config.yaml
n_layer: 14
n_experts: 16
router_score: "softmax"
routed_scale: 4.0
init_std_router: 0.0328
norm: "layernorm"
seq_len: 1024
steps: 6442
Below are experts of layer 5 (counted from 0) of a mixture-of-experts language model. Rows are named router (the router's row for the expert), gate (a neuron's input weights, with its number), up (a neuron's input weights, with its number), down (a neuron's output weights, with its number) and show model dimensions 0-127. Each number is 128 + 32 x the weight over its row's rms, rounded and kept within 0 to 255. Numbers have three digits each.
After each expert's rows: a language model's description of what the expert responds to. This comes from a sample of Wikipedia text that the model never trained on.

# expert 15
router:117193169153131075099094081154129142146086088074154112135155090126071110179121171108094108128124077142075133182177126126138173113157119068196144153131131085168138150150163146146127132086115119143136109177137071136167146129129124120149104116116112100182147148055100105148164123088151119109101167176087091124125123186062089136077114083133155163142100167165101133158165180154115128169188
gate1:089060132132097142126150119180116123146112129125074099127174176147112098103093120086126045111140099223158146158177177147129100097122165123151115140156068077131111143104121136105162093114196184157143145131129161145120086147108186112185109141105115091113140120097143106145129136157172131109161180166142116093072184152191188167125155129179133042112086136153114130116114130152126149110108
up1:122186119114153138149119098075121100156073090102121183122154099118126133143149118137139135098148124135123139121066059094144098105147128143134163160101117125095117103107129127190153121105128129140139101107186074089127128125112012176168154111083127110057098169146114147100133118166161099117081104180175088156105104067082199156181104114097116110098111121130077072120127160143115192102166
down1:122170120183136149114088142143162129113085115148169152101161164163087145112155129164175155087106150140160107104083119127170178101142126133154128149065076152117129079087105197145083187133123127055093159066174107195145105129195135152140106109142150146216181117130076142135180129124115138160142169147177169134152193143138079082129121159088112142147135167093124136128128157115088153127152
gate2:125161195132126144131101095087095159122070052109155103113100151120112166170165144150114158138184131116051157191154198074095076099112166136145156161149078115154137112150161135127118136141040086109114137116105154131121141128113116091129078155115139123128137113147074126145109131095114159126128147137117070149168121139127098112118080203125166120151153174117076151153057131155082068077091
up2:134155130147082158116142129145130120130146142134108102120140121122106125155181164117150117173096170146214134114123164095113117121137171134105104112165149125091108168124142096120088139074098178130087108058131065089160116132128084160061114083144118164160186064121144152079156070124110098165120180134108178072168135159127155126136126112056155131092107098115103111119238141121191173136097
down2:155164113112120105177081130194148124106173101082143106132140091212077129126136180144163114076110136124121116089117152093088115095135136113144109128150098124139137155182088176125133172158113209169126120147175147149170218113125094132025091172159138187140129151143099105150110142159124139086131094165138109117146087138126150138160118107140132148138199123101109114162179139134204154164150
It responds to: Pieces of Spanish, Italian, Slavic and other non-English names, often accented letters or syllables, such as Mar, o, í in Benítez.

# expert 10
router:164116142082147120089081106202159160154099172132120135113150102157057165141137148120162142085135141162124137170148129130126129160097125047140160139119100109127158151137091150130143146089167146174161128114055126168155141128159099066184142120110136051125124151111168119119153094104098167139147137137131163108120090130110102088130082151117113114156083091175086044153147154088069197204164
gate1:137134165087105143135150138120138164129110186154078144130140179094146220160202067122127187107163135114146124118137164127088156160163115111092134193132098117128088144103117120105089125113148119144146119155101133166143107136108179141118082094179095063207106153147133073134121097122085201119205151137149146088091157132140128129095069160147097125066091088177157116079158134124132108130106
up1:129131139110113107142113090196078115131081122151171121132139103193040121076183144122137145069175149122149118149115169111089108121145093089114144120137136090196156139158091109111142117114197127188150151154132145117169119118081130137137147086139106073147138079048207146144093111133112089168181100111099113164137129099101100090193110106167084135141139111154129150075144128152127142063168
down1:138162126135146121119148060122158161094078126136133165139141085193032075137122126106142147150163158110049090134126219147150125171140132155122135141086132152185116167138116151159172153147193145144124193112132106145150100086109124136140110167104118124099107083104138170088132123181142093161057086098119083137110173107118112043132134145116155095135150133127168116094152138106176158182159
gate2:061148146159155161128147161140135131112149172176164135123114102121066133177102104217117099121141138102134105102162125127127085167118104110155114179163088120135158101193136164118141137108090140198121171116116128161141171113128136113111105211150124135082168129137157160134184129091110093149081158140126123180211176154172120124108099122119041126157159096162103136107158098123052169167108
up2:150184116114095215121116129151128215145146126171114173111142139134118104132167119108158120125108097084227100086215116121092150104169138129149133120102115099155074081090084145133156154096144114086111179140173191117107152101126120080116133065125112120105083121102108150195118118136127156148088140121104145172150062128164068109178095145096108138134119112144148197104152133130105103153155
down2:115189114097088186110103109159107142214129170083156171126190142165110111164153071136156137139143099156205111153115117157108158049145162141099168137172088116153106127076142119187075118105141100162172149119129179125092147138138167128158178109162131095201071159089133105173166175137131110107093118134091157138145138084104114123204121092125117088130096147144104111098108160127137112141143
It responds to: Word-initial capital letters starting proper names and places, especially after New or a title, e.g. New 'H'ampshire, New 'H'aven, General 'D'almio.

# expert 13
router:122135120147144121146088145175140167134155102106148109154115137151131174156097182145155106097149133120068100105144175078096128104127167082149213151100095122142160135104190143159135106080078158124130144120100078133133141115133115090143136096126182117127072140083129135155096124107067109205111129148063090134089136122169138182083146110119126224149127079110157068125139139090083184197108
gate1:084146128174110136092078118127159129168148164146102083154127116175116154132061130105135097110136104140182097160102114144133051121158128133113094152182140098119164112094098131112156092152099181084125093143141140120112163160161146149201145138093143131150129087097085156122159057127104151195054106095090171099142119173110098123133182155160153110208157098101144079149136126124150170058076
up1:106111150073150132136160123092147092112117107124131159146151162070085126138071137093118176190200112147136097114170203112096127113167081188162101172109189152153139108124129093075108129141147152146139156123164176153077135134188122106133126141170126124145157142190051100185050152121138143165128084110162141119117103151156125154056128135089065136131135136201111138119114153138130105131088
down1:146131158112126160187096097114165135135149186135103159172123115122172174121163118107107149083158201124106149123107103121185187143116172112180181148116148110124053148117133104104057141150087084146159189137135060151148114157173155179088172102167109129124132142119143164091095154142155091093167158135190115131140138142051133118161059119127092113115111142164123106162122090100060138158106
gate2:148152151130189113118051110169125125085130148118152131174098052153080123129164086091091132128054111103130149132146138122176113144118166155089108101118174134144152126117137120202095122098143086170100054137122144098116160130064112153078148124126104126150138154166157112100133160151069101165131144145102116155140164152122165187088127109182087133134082108202151126115187112175066118076087
up2:138145128106105158135200174145140125135122142095138159191145129059183146132073143133117157129129169113152136090150126107175175115147092139120158155071079140190126085200115135089106090174063130141126126146142125102138124130044108123143150182176161138193166126123113072108100116127084154144113194147151114052118110079181100128146159091140147114118135103068103066140106112126125092151125
down2:152140146102149139190167163150115123150122101125126100130137131088192127103073160118191143132197168124088076082152126091140152122138110078126158137105119140114160128161112118123079119182085167103171075099156199154139156111131138131164145187135131175160130110144085057108083084136182157133127155098170130060099076128139112082156173111121140102131161131056116079174098095109123141182158
It responds to: Word-final suffixes completing verbs and derived words, mostly past participles and -ing forms, such as ed, ing, ated, ized, released.

# expert 7
router:123152144108156159101109113189115115103138120176142112188191108118106203154085126147127115116148087163139142101160161149156176143097128137127162188107172095146130089146146136093144096075140074098152176137077071112122130101140169131128093102035151110171120099123133146182125112069087120154132172125098202084109113154117131139081155120096161128141107134122117044133152153074124147202144
gate1:130177129085149123111180163138132086144146169163136128092097120108056114130151112121099153148094101095117096116174113165125147173079074057114115182165095130129092124197120106095047163158084113114114101146150170072162076164114138149096085173139114146066176111116110119138155125101143143134072139090114132159080138090119151092167115141183156122136036118094134140152122097150172126161166
up1:123124142153186115132133092125163192153094164095104175145112128071144146147131072159165158162136144140177156141105117099131080088101138163124138152156111166121073128168142177155149152150162168177050110107121128142046189104096088133162086118188070145101142057138137165108084100159156131179172142141123172132051103137099119126132134110142179155122136161119135123149115119164160152064104
down1:127134122140052109120146098121148107059156121100124096125109144162124100099096154144130089137089132197158139175171119143146128142192153169127111128201187158176096170098037112129086103139160095070115153123165129110186153122129147139157165134153173136191133147091193178143160125094160119046148131119164146137159127102105088154089134120093084131091187106154155158144133162112112151106139
gate2:125096091136121106132140128133119114175077127121052096056078165188140075172061167101161154166170171127157172135170129143193077112116175112089175124172121161158152128157064133102113104108078117192178169167080171111150119108105150149161084124102140131140112123159155158168113124117131098080147107156114095113152148113115190110127157110103172176113158174140165117132126150161108163114099
up2:143128169142121141136119127196158107157122160186156110114131134138144161209195130121164116072141077135153154163127158147172072175127140164154151150127125084120130149125150121183081176127084145117133130126127133086143109145055169100101120179167138128084157094175201095109182132108128140136103155129176140182117108135115073168141131094145081177140110109136117178094224106141137184149131
down2:147076137208131125135140093171145134183128123092115127168088131081121140044092133168130184140084130145143065133116073092088087152095129150151124163107120126171121125103083115108109143127145135134155117164118100167176177128088119155101111096158101162187113143139047137083053082126137156166102148110231142143140135109158160131158075163093135134095078146111099116141123101132154081126143
It responds to: Prepositions and conjunctions after a verb or noun, especially to, in, of, and, for, as in attributed to, degree in.

# expert 12
router:148134109149128115143103113208109138167149140076108104136147124101089174168088106146099098143102102139128078124107153085121106170154164152167181171123131098138116076103172136104082146124172159176157104127138144170147075081114135102186154120140213131142138143100083070132158103092046148176102147147109121097156141094122149163102104169098165137139104101160082062156175182158062120124124
gate13:066205121189116113134103114149067107146089144137139097145151136109129071193170141121121110087122100145096104092109158125096110101059122131080118117096116114186110134145082134160121129179093118198176114094111075151133162086080167147128065169149119108167066146141087133122161068129101126128153124175167189203135085102165154142105120146174140093143110149129113130122146135167157096091141
up13:086114072111135111066130135101183139127146116135131177098095111110107085174115102140107145118202146121095140059136127156144132142178162140144122129158122148090111072096189087157176128127134225085183116128163180113118133174094092128092097098134137133119135144097080208131115121124134090123095074111165099118158140166085132122145084197093154139130101102132166168059092113173127143154156
down13:111127100124180087169209165126166045141121121101110119153146121157162111135130107097156115150120108079180148114189127090084092172174168141113123146130155116086146153160147104121083092131131077100106127179092186087107101181137162093113155131140084101069108089152104138118095098138155143090155170092149092083137102140039104132111061152093162126135150078119183135101109125124121174172127
gate14:100164109134167130100090081099121108074104126082183163176141191156089104123186109172103132106103117151159136146158177173078100118087153213107145130163107086143144068169102151083146136138144139135160220116197149124150051123113116147136146094105164124085095174140099130147101152137157198156103141106116154183157172130130119164152150152104100165124130144162094131139175131136161108126105
up14:191122186105096138129117123153190151107122150134165142179185105145157147132084129195083186152148183102151099156228140155097135157168124071131114142127075138090107177101110106147103104143153163178107147101132100130127162206146143165138186115134101163085166103150104142112125126146098078122154129099127104135110134119177170187136118117137149146072080205066135097119109135121131119107136
down14:130138138123118142160143108130156158211170159087110155145130109131177141155162126242109063134130160120137159132118123107107163170113097029122087096070098166107124156153146128088125136135091089197095150150148092110097133092087133138098130051098152102132159144148111119131130101118109074114147140105143106105122152169070142084120140133157144169139214123101164146102144162167122069155098
It responds to: Word stems and middle pieces of ordinary English words in running prose, e.g. diss'erv'ice, dis'rupt'ion, deb'ilit'ating, 'found'.

# expert 11
router:105093107167152117106057084138118148152101118106165111143166147110112184129097111154053082092178131130132154157139194094120113183140158103138143123146099128172139124114093093159131077094106086148155152108078126162149113095163092086160086085136136108156162128122109109094124186104122124151136164150104185120146120143110118177101158179087243174115090108139105099170179135072136180133158
gate1:096132157185127106123071126083192152168116166146097109095111087168077158126175141161170131155097080127159111135149121124095121117097192088159121046119103135159119123161086122182098123125123096085206175181153158100063135141149138159100100137149080111167162174126115134136172116163093163169110161103137126095144121168138147131156148132119169088164143117176085162185086106174170158132108
up1:152170149154148122168127113122115044144105145164097142125163136141131128156132141112166088137104130088134101155162126145149190141134103084111155125137132105097135106158194127125120142170125101161078052139192094199151158127110150048101193128127079167126094155144120119082103077094123124072135116113105122192152117158103154066152126131172176101147077150064101192109143106129134188146088
down1:126085132153166115164091124129158124109120145101123067118133169131131135092115070143151165144141116118131126088138163139150127164166135073118105150114105191118113120147177140160106166139091043106161053112101155129072186148064131059097155100132138118129137150160120102170135103138140108185060169165114128106150116106125090124090113152125120069140064140152111161165205220138134126147073
gate2:127146117065106126114091147072145144173068059057155042142187086068113103139169187129121131123120088169112179054137151137159118082137119109151095126084164075094096138165115132075126088092067134176090155110122108148132102178147156067154077166126094146128128131148122151168128130139141174095115138114123115105126112100124176149097152144083120123161118148148116148132143151080120144066121
up2:142075132195157142130118099125127116108209070062113150157117146159255136140164133158140139115108133093145160142199151180148066113168076143075094132135110082089152147127150191131128128148142170128107126110156147141088123114105111149138071125164158106134098171142135115113127145106135163129123115116135133141154185148125201148081148167121116145156149152078166119143111107131135092219104
down2:081099074152184185150158100128123104105154105161120154128096142142129131133077067200204122136102128113117134108133146120154088166171150058104120086168126178131132133113131156101144144164104068063141131138107160158145096086122108140127180085133107080143146090163153100122119106097158187078085184127181115085079135137110069138092173134092082138079131121107149090108124173116093082096122
It responds to: Articles and determiners starting a noun phrase, often sentence-initial, such as a, an, The, his, two, as a.

# expert 8
router:173106111077200134077087173100193169077108106167165131138121092149131097101120122170140114150161074134135134105157153117094125128100115172134140197138118090122135113123117099189127098117077092147158102125148104155176153176114157083162130118092173073129100122120117083167172126108057133163114083186120094160144144157168110172101095125075123185157066177159120130109135118076133082121150
gate1:141130093080114132167142143174106063094121079145163125116106079164122127102116044131085138077121162163172135103194173117120071157161106170124130145113128143129124122086140124113132123129109067121098164138143089121152127117108125098127153092126111106078129185079156139166149107117082156102124091073181159132119131147141154157061163174108128194144171119113130189136107105196054103105056
up1:161077161075139106189157190095141068109124161145129159131130130128119146152106070070165105138078072144117086195127132169174130124158116117143119147125096136141127130132154130149107100123089160133122142142186102149066163095127114118172179139123080157084134147114109176150175108070104086146141137109132119161166148111082111050097156100125135123114086061068112151051155071101135157137160
down1:117114135199145149065137099125046116140156081098107128127158070180144175102131137135123162116056111097136143134096055116097160139104144073116136099115148184163099142151110079137127153127107146104065075195147168121116141118141123137117105110139129122144120097107144132115060121154145122114123167177052126132078142145132113138101097095172111088104184148182136134161118178038134176104158
gate2:115111152159143129128121084154188112098111067153109178125178106109178116147078089184099114152139106162111115163169159114135140104034108126164107112180104145135114094130134143176160106125163143134112177126117176165132144143162133089094144174074148134120103072066084109151081199122149107129055108173096125166186158160153132115099145175149091144146117131079151182083095113146097093149146
up2:136123076083111224115125137081124174118142126187150101133142113131143223094085123086103130095134145131152143180134145153102128099164159120077053120153124137092131145095130135211149124108127111133106127144167158171074145176122172187145178119146110140178181137098190131154201115093141143109156120090143169132149157153109137115148151111108181124112152067132171128074123148165114130159092
down2:147134116129122115128098115090152144182158101111162145114119129129161098122085148117169108154093141127106186097176104046082119189097140100133102104052199115168126201106140093116112168112122110099150086089143056105127155115166133142141108138162124124130131153177097142167113136165112111166226105131153137170069163099124166065161134184144105154099153151077132116162063108135122132132086
It responds to: Hyphens and inner word pieces in technical, scientific and foreign compound words, e.g. poly'-'Pro, pne'um'atic, Core'g'onus, pol'yg'on.

# expert 2
router:159088194099120167114078112150122165134092116137162099128114149102138194078110075131087092107121134122116123158133107125106083125113109128112144163183081170144115131156116116111117132071177136172173121159137118189132136170138128107159098109095095098138081104153078083089157113127114128149159206139123132086159150164117155149052074210051185129120158150115115093135118127132068185170130
gate1:164069128091187139137100080155158134142131132139142179061090122166105080128104148107101150141121098110149133125130104160142099101091179129152124160161131115106142131157129133094122112140142125163165136069110102146121105200201083163152106165100099130130124114137132111122137117061137169162155171077134147068118123188092191117103135092155212157133173112150160059164175185105122093062103
up1:135173121130143172058099080116094107117118070122109087140165146104143031123130146108089117109123126146160104150107180130174128114123137169090135116139121120155137189124132124160133179137128145198121156129117068173122159086113142114108162129134194164132169095143152116111166121113119076149058122198120185141101124123127155147085137161135103127107108126207160203137090038163115161144149
down1:123162151105114084137077091081174056212114117154155123102145198157158183121115112168124057117104160125123114083140116166134143082128167146126092116171154082124119199136106181166155143150165124108185126128115172138142129138113116114079115134109127173122128126118135106092141117138119145123153140068153123089155202115120125125142130181125204093160102117139149046187158188125104146155087
gate2:195128176149151146150143166138159142150131086167170098157068159103119123064138169136137078114156112142125154181121073138190088172138099125172150149084164135210094111129165124144131143072132159126084133158113122096094054118092168120134139125122140094085138183114085154160104106106104174142087154167082084100101088163179129126129188141148173183141168151122080124112125088118096099146125
up2:161086100102169131213101095125132176100098108124136168136142056164153104189116143118102148140147136155137120132087138136128105187208082090219125216147196109167103094112142130119162112095084164129132131122123129106122131170152120149059120099123162137170118164161112155105143111162139108113084074102114166128219127115157156123083117113125106155123157135122172133159143145169163130159107
down2:117134127115158149169124095156146143098105137107160148172151137140122109114198147140133128157146121110169117140159075130165126193165137113169151099063168133079094138173130125129099130089163131115100133095144120073129130184118155140116100115176144020065120152106074150142129146169118158163105159147161125107163147183145131071153075187120077191137154170145078092122101188163075129145176
It responds to: Short consonant-heavy word pieces inside proper names and rare words, e.g. t'ro'spium, Playw'r'ights, Chowd'h'ury, A'h'med, Put'nam'.

# expert 3
router:069121106101165145151107110159161101078112084120100097187190108158137133155095118181138141067085116166126169160155114115088142188076143099167162125126128082170163124134147085144152152116093146163177149164127147153094141122109114106195163115117131102197126182062103142129131177083116146167098120126083117138118134119117084111118086172116153136158120136098102126119176187050082196130113
gate0:121132162173167109147164141107111134059139104157184138169088150070144160047141152145151084098118189176138155155118146159076113167226145115129155103134113195112032106112115073149153143162132149148119131135109108142109154110113143113153156127087103089153126096112123167157087096180112144073131103126155097104157171104130118054140129123177158151121114144099075103174106132127088166123107
up0:090121126136137146132160133107128105217123105178092181100098150099132120122097087095151093157153146125098092064142127116043116071103103171181124127153151103135120131164100164094115139093094172120062175144143119132138096126169175096147082115181131146095160155086122143107145102082149105132134119119074086143188112152162193115139115134110125116081171095144161135082202077082102073134152
down0:152125151101147129106082082145199146142107092128139128075126088132068127188155165143082155076188038074101098163121145170136185114099144129070113193148134140130193119150116159130118067126091101139108087108143126142171126117089119131106144160059169163151113125181082069129153130088099166150095114157135153120100068157105122139118173115144129095137087158087101172138116099113141110113103
gate1:126128101087121112154128127100118081134158064176152129140102155162117116166134137164131101079140087170128168087168117196175120098051102107085173126080138149107165098120154121143070197183101134126127075151123179100163130162112128117158122153163113079064065078127125096141147174164095161095129128105116085171096154134097063091125133129113045171153103106111134117103133137108109149145084
up1:186133169113195110121131106090183099107121151153131070102111069107113055141145177149097156165166102058123125086185143136097151108140134136186099127146105125194137138159116172146145138156105148032145171124135114135110145127131159093086147131162141136148163149075105143147154137097107120118095048134134130077123176167174091174147129107142200090162178108154100125171129104104128128110089
down1:114084117099074132129098079121121127116121132099156129130088192110131181112157068102107145086089164139104163215122157067138068140131156055083093104163136169162117130120108113153113105101110156214140132150124134132123118126150169129170153135103178137156137142132138108076113127158127145206117123066097084137144066092105136105100145059101074126079109167123158170093145141139156097158175
It responds to: Nouns naming places, regions and institutions, often after in or of, such as County, District, Region, station, University, school.

# expert 5
router:094070119101184083122060132104130134093104182142104132114125108129084151077055144176105121100115099162132091178161140170139192201110124049144153127128114146167148159144135106162096106117141118160142130163134086123137177133066109099151114123118146105190117151113175112146137150098089114172172084106089119083127156185110111131089159117142176200137096152155135083118170166113074137164123
gate1:130119120183166166144133181116161166129110196144138099117106107138084132089082110142132080151139105104133165147140081107105079168082122049203114112101036144110175142125113112086102130106117165161136141183079098073095125139113139187158115153085141174158141118108174113111159126079148124116143089128121172116183105178166072140123171119111185110102086156149128117081176118109149133136085
up1:121142098122151137150136162140146106140146164095156091125177106102124106126136181148159126198100150110098135139109200117102092121116127050124116094033121118082142173113121181127123159116124172138076095065112108106104122113151123171131194120078128107121184134134132054106155075139132174160090152122138108108133137111201077129169149166145135191174118178106174068084133139102098169123113
down1:116160178134168161128153162077089131099114183097121104075113112107153187151182102056170159112168116122129106142102121088072111076146133059134154065153129127149172158134110154143151120118107172114165133152107133105156146156162152176133137107100183131165091118096122189134162110127206182104155123106107218138111124134147086184151104151174162163129108136131198150112178104112136117122154
gate2:115145133169127094138086036135097151151156107138118160107150160143105113146113116138137134156134113102199103148180174131167130132168133118167091101160111195137139126107124150149131078052165112107147163179239080107188156106156158136132129120152182142111138160138126140119174169102111124153157098210061189146181129119180104133152101106133128132142149157154111083149121085121146157103089
up2:097128124136128113120193134136112065087131107174086147104103164116093117125132164173097052104108139096125110062064096114114141083089157090047144099130110119093092119185111111129134167106170149158124122091083114138089141132210120083090155155088120112101155124147145151166087112183125143118084093124104149153118138114161114164106243158108144112111166126116171156087114118174148123170114
down2:138143144135106148121153212141128070049141140164055141093061111105101140138138118122124137115084156108128111113069084133109139134087128147066165145110160083104167172155107095081178204173144083152114121123039145141131185151113148129067121106147141130128129141098163123181107124157134147072153129076153101150103080111101091113143186183099116148133143108105166178112106113161150107132120
It responds to: Pipe separators in wiki tables and semicolons in field lists, plus name pieces right before a separator, such as |, ;, ) |.

# expert 0
router:117162133133135150108129114122145117099124149169164147126132122166138132113141116123154128086119082121137173107158140134110107138150167080161180177131133148130152152132097058162108147097096142142187149192113086157105131099120077075188136061091195086194123154081138098104110201067071132164110141122074146095101124138082148120070134138124181151154086149123128109159159153120080173216153
gate7:118138106099113175119161151158107078180102069142119155220136113108153153136175091150175101139145103212139126147068151094155122125123142167060097096090191127131142108102131149127161084095146093118188204120184128194146140121121156134144151154101138134148155224149114127158124115091129134170061096154153135157131099155136191157130114104098133147140114098156148143135173154151114157125163
up7:121147192091149053102157174158084094129073114138118157117089155117087125135159079101215148149158131116156158129123132162107178164131117095137112084149125110156118124190145128169149132141118047165190144156123155112117107097148121127088106121186142101181155081103105132097160147161133155117144128076128169162143128129110159136144110095097113078067106073086126144101102092040104129176081
down7:166104139128119124061167162116147120125139116128122157133158138101081105165106156098161066137146142157094180149134142102202137092126131203128140133097140054143083164155155132153099104104157120210160124099092146128160136166175126181115134115073175120109143124118099101177199130094066136133074118138108121140152139151142168121156199141061152121146131131093097152094174129123086156209102
gate8:166157126101114103109125119064145146128135116121172080145066145143061155077088154076134150160101128157142121053108116089120154099149067132140184083137156126120105140120130151115088195137198170134151078170165078099139130113151143085162127073078172126100108124148166070129114172115158157128102139156116170078149174153060130172136122105153146093166163139064115126115137186119084132120141
up8:143055175085125074125145171152165140133122094107159141132172093119098113092171190170105116072137132106133102120070087128173131153053124176095168088122159072089155171055140105146141135148191119111110159110135117163140192108161134171169166145146049119181153093149148161126137155151121128064140161170101116139095141144128155157117132155126131154161090106149107166165100172110156099143156
down8:109140119096113077074141110081143138115131127109210085139069137113050162081075139045140183178090128147149110089114147092151156157149094157106165104132139123112127126145180149090134153137140185112179097183168112118161175130113165118173098105142119128120132154127146061139097148118109174118130188113163164129159139154088122161120153079131125074154146108074108117139136203148089132090171
It responds to: Trailing digit chunks of years and numbers after a leading digit, like 1'903', 2'022', 177'4'; also some word endings like F.'C.'.

# expert 9
router:142174188151141061123059102146179195082084103127158145119202155155124180107060120135117123070129103131111123165178150150106134130071121104168128205117137130144147156117138075129133164097105128127200118192111111141129095133092111109138114099084149081125058152152142119105135161065093111145115125104071180146145132136145110136133131167100170171152091144115139126128111119109097182123190
gate1:082068168134121124123033121109107159144152153111128170147138160104147150134067119170112173144117166108111170110195162157180126088109183116117039105168177088110098107067093132176163111081097169140116150141176143104107157138131148141137129137118099118167094149125098081185173137149150129114161132149081157083148136100128113100100175131092141079111108084182170133131091115106184104097151
up1:146192218091105046117143132154123184081105148168079097134143183132110140160145105119120142123073142132125120156082175110121128124186136081178201090100084135180123136099092100123103118118150135164173144120120091163125126135187136110102149196086148121087122091168196155139131089109107147132123096128197107129123099135088110117110155172120142138101168166121120118193167157177124152145108
down1:101149186078123140176156111101089115102143133099132185145156145114129141115170141137185080126077095096113098086181073130139142134109216180131101081129055085125107109112081110176110110066074123179111120141143150089101090126157131125095135163078116106111142074122081099147150172153133159155106084109135105142153128064138094139101052171182165162108171155139117087117122115142120113119105
gate2:131175160080078197149092202145136087083182106125144146178091142147154110126095106113159120108138070126151117102081155103201125093115111124150104127158149133130094071164137074160126103188163132100102178140124149110125083102087152155151133107126142082122133115132104131070116095060188132141137115084132043150091163115063126134099152156134110187097166135108102127170185142124098104125098
up2:125109117076149150062119165111073151137225119192117146113140128148175097145132117137175089139115117158171128119120122153085040074080090108125092119138144080149143142165144143151097138120121119105144167153158136077084160146119181115130124146102167118105185034144145124113156115145118130164153145081078138160131140139107144131080113097142099132148107142107192115147133152117105230127063
down2:144138179086103098164146163124125135122190100125149127161144156139178135090087155151113177139104107121112083085091200123181138166170227147103126082149117105118125135167055111101159139189140156139085138076073152131099130128120134113100141090134168157134143132143113114140039067119147152150100145122097149148084123113153190111154179181115126163140127158161091087144181114149121076150096
It responds to: Periods, digits, colons and blank lines in numbered lists, scores and stats tables, such as 10., 39.16, 100.0.

# expert 4
router:195099141116172153155128104171158177180131131142156119142147142126088097088113136181115096143157064194064148143079147086124124094136114147121137133118167177193202162077139136138097167078144066156154158139115111094134195090086136089109138093102126126198109108125131114061171146093110128122155100131127147158107116103124156112128111132089203137146069123110167094143135157102060130112113
gate1:170101091127107089139113095065204156089143100113142108114096127137136115139074115094108172051143139138104110104099117061129127157134124144153126176072122141113154153137134167145135161153089097217236133134133184085129120146152162136076111101151122167153114093072121112111188139142109103139136111154128110157072126150205139163103147133099131109078148150144092098111065160127181117119154
up1:102102097106143118131120163134133144137149096074095188136094126087144148113091084092147125116162071099109108156149125115107168125145131156120025113132172128170073093109161157102095095167145149126147099122132106102159149178161129168136172062109173120217125085092127138121167100217140135139089152131071184132076104143181136155129138100128130172123150102111075114150138133112199073137115
down1:139158088129143184079139158172096148158223170151171171104117117134157167138101116045071098142130112122139097159126141104096142094130150121122122151099060122123098159144143171115092157167100141193185177126138161143069169117120118120088141160107103156055126120134207123158138140141101151135084128139087112161095135079127074145109155084132121146108161138094058115106095149107110186119109
gate2:150145118095191137132114122185124096130120101150088125135116171127149123104041115125199143125121132156141144079146097114154159092095086138062163147075156135111113156063138088106191101116198142120108137213146094146093121133060139149186102110110167167136192140118068119136097156132134047106104140119135137093145153136130161193148138129119144153118148063138101076155095129162109130118158
up2:155120038121079098099169108150144120133202121191090122123158079132138165144086157191094132171152153084096141135166087052129139113173124142141073139179141171153125100152159109088139155168135136101133060129131093100162132102153179126122151111161136121141171145192163091116111115154088128178125143146163169095141148106107111115114110162154135129136088049118128176059140163108123160168152
down2:076156156118128131138126172078110117147137137124048162157105106147162123080168107090098180129111134081080138179119162109148153146153157115130119048162171079140063117183165085111166142114117159097100157122159124112075058113135192133141160174120139151098087084088114074111128120105086137095137107136157129119150134115147111098174067129115125085117176144112098140104057118083130134174063
It responds to: Middle pieces like ic, er, or, y, often after M or m, in taxonomic lists and names, e.g. Tro­chus mur'ic'atus, S'ic'ily.

# expert 1
router:095140148101128104114119082129157102139148111110096138136187127185090201139117113124110168109130133123105098156164166145112187134091153134195141137095116105131145081102108126142114111067054140112203111175129050127196159159120077093146127090084104126171100172142105077157190154145121157149154163151104120109109154092176066100127126161071170127113081113174146122156151195117114131135112
gate0:098172135160107128139187096145037116172142127123136101169118142087037088152190143092124093127137164089105117135133111130118151132165227128168112104163136156156132108121104119142069116127105093121124091124109055085185084134159110117144095181119148079167160124121152102143133170077155145132168102143139155108120153163105147110095127145146128081105140058130167137168166181087111168082115
up0:123147069166125132108086121134115132158141132110104152178132088109107131149081160149132118131147133138091175099091166145163216106138144128080117098134106149227092128177087112107158137172132119156094069105164178104133146148183166145162066173152148097084072175097055112154108037127136127161089126154119104132129125135146112165197124185154112111161147103167112135131093104150118112135156
down0:150127119071127111175164097129150136149143068061180116107168115120109136108183152093167150123087136105119143143114146148121095151156072101098142140137199103149167075177096128082113116142155130113203100187114127171149113111116127138100139141163143168138043068129175156106117112151089163163069174175092127078123135143141097152111150156179072101096101123120137177135088122165112138163196
gate1:131154102094191139067112123168101169133127115150137118062121135168098132154091161102148067147112110148161177097122146205125142206119057126139122064146127134156095065119149168143120144131086059145108076088160153103120105133088194146099127126117149090127169114142148155137126131157116114134170121129102157141136093032139127129074171100103131092122134123131177099076145145141108181134064
up1:121105170157119098154180095136176131064135099151152066187087126126143149096188107137154092184148109176158160125138119174079129104139159160057073166129157134111132131139114150139118107137125097136094128153121148093080072192126098134104151153166178144165103160146117097114131098134108169097122156111168185129043111123190139122118129056140137155094102122116116045107196131097129135111158
down1:075071079132144157063169061124166144124135172111131134091173178128180168173168147145169139113174145118084163123112096131118130090115087181111160126135093104148136141140131196159139136114131104078139177156105111101130108088134101114162176093159130092097168129123099086125114126075084122091139110169138153131183084063120143178149120096139135133068075143193163098114102085111137184159166
It responds to: Common English word stems usable as noun or verb, often before -ing or of, such as act, form, play, work, join.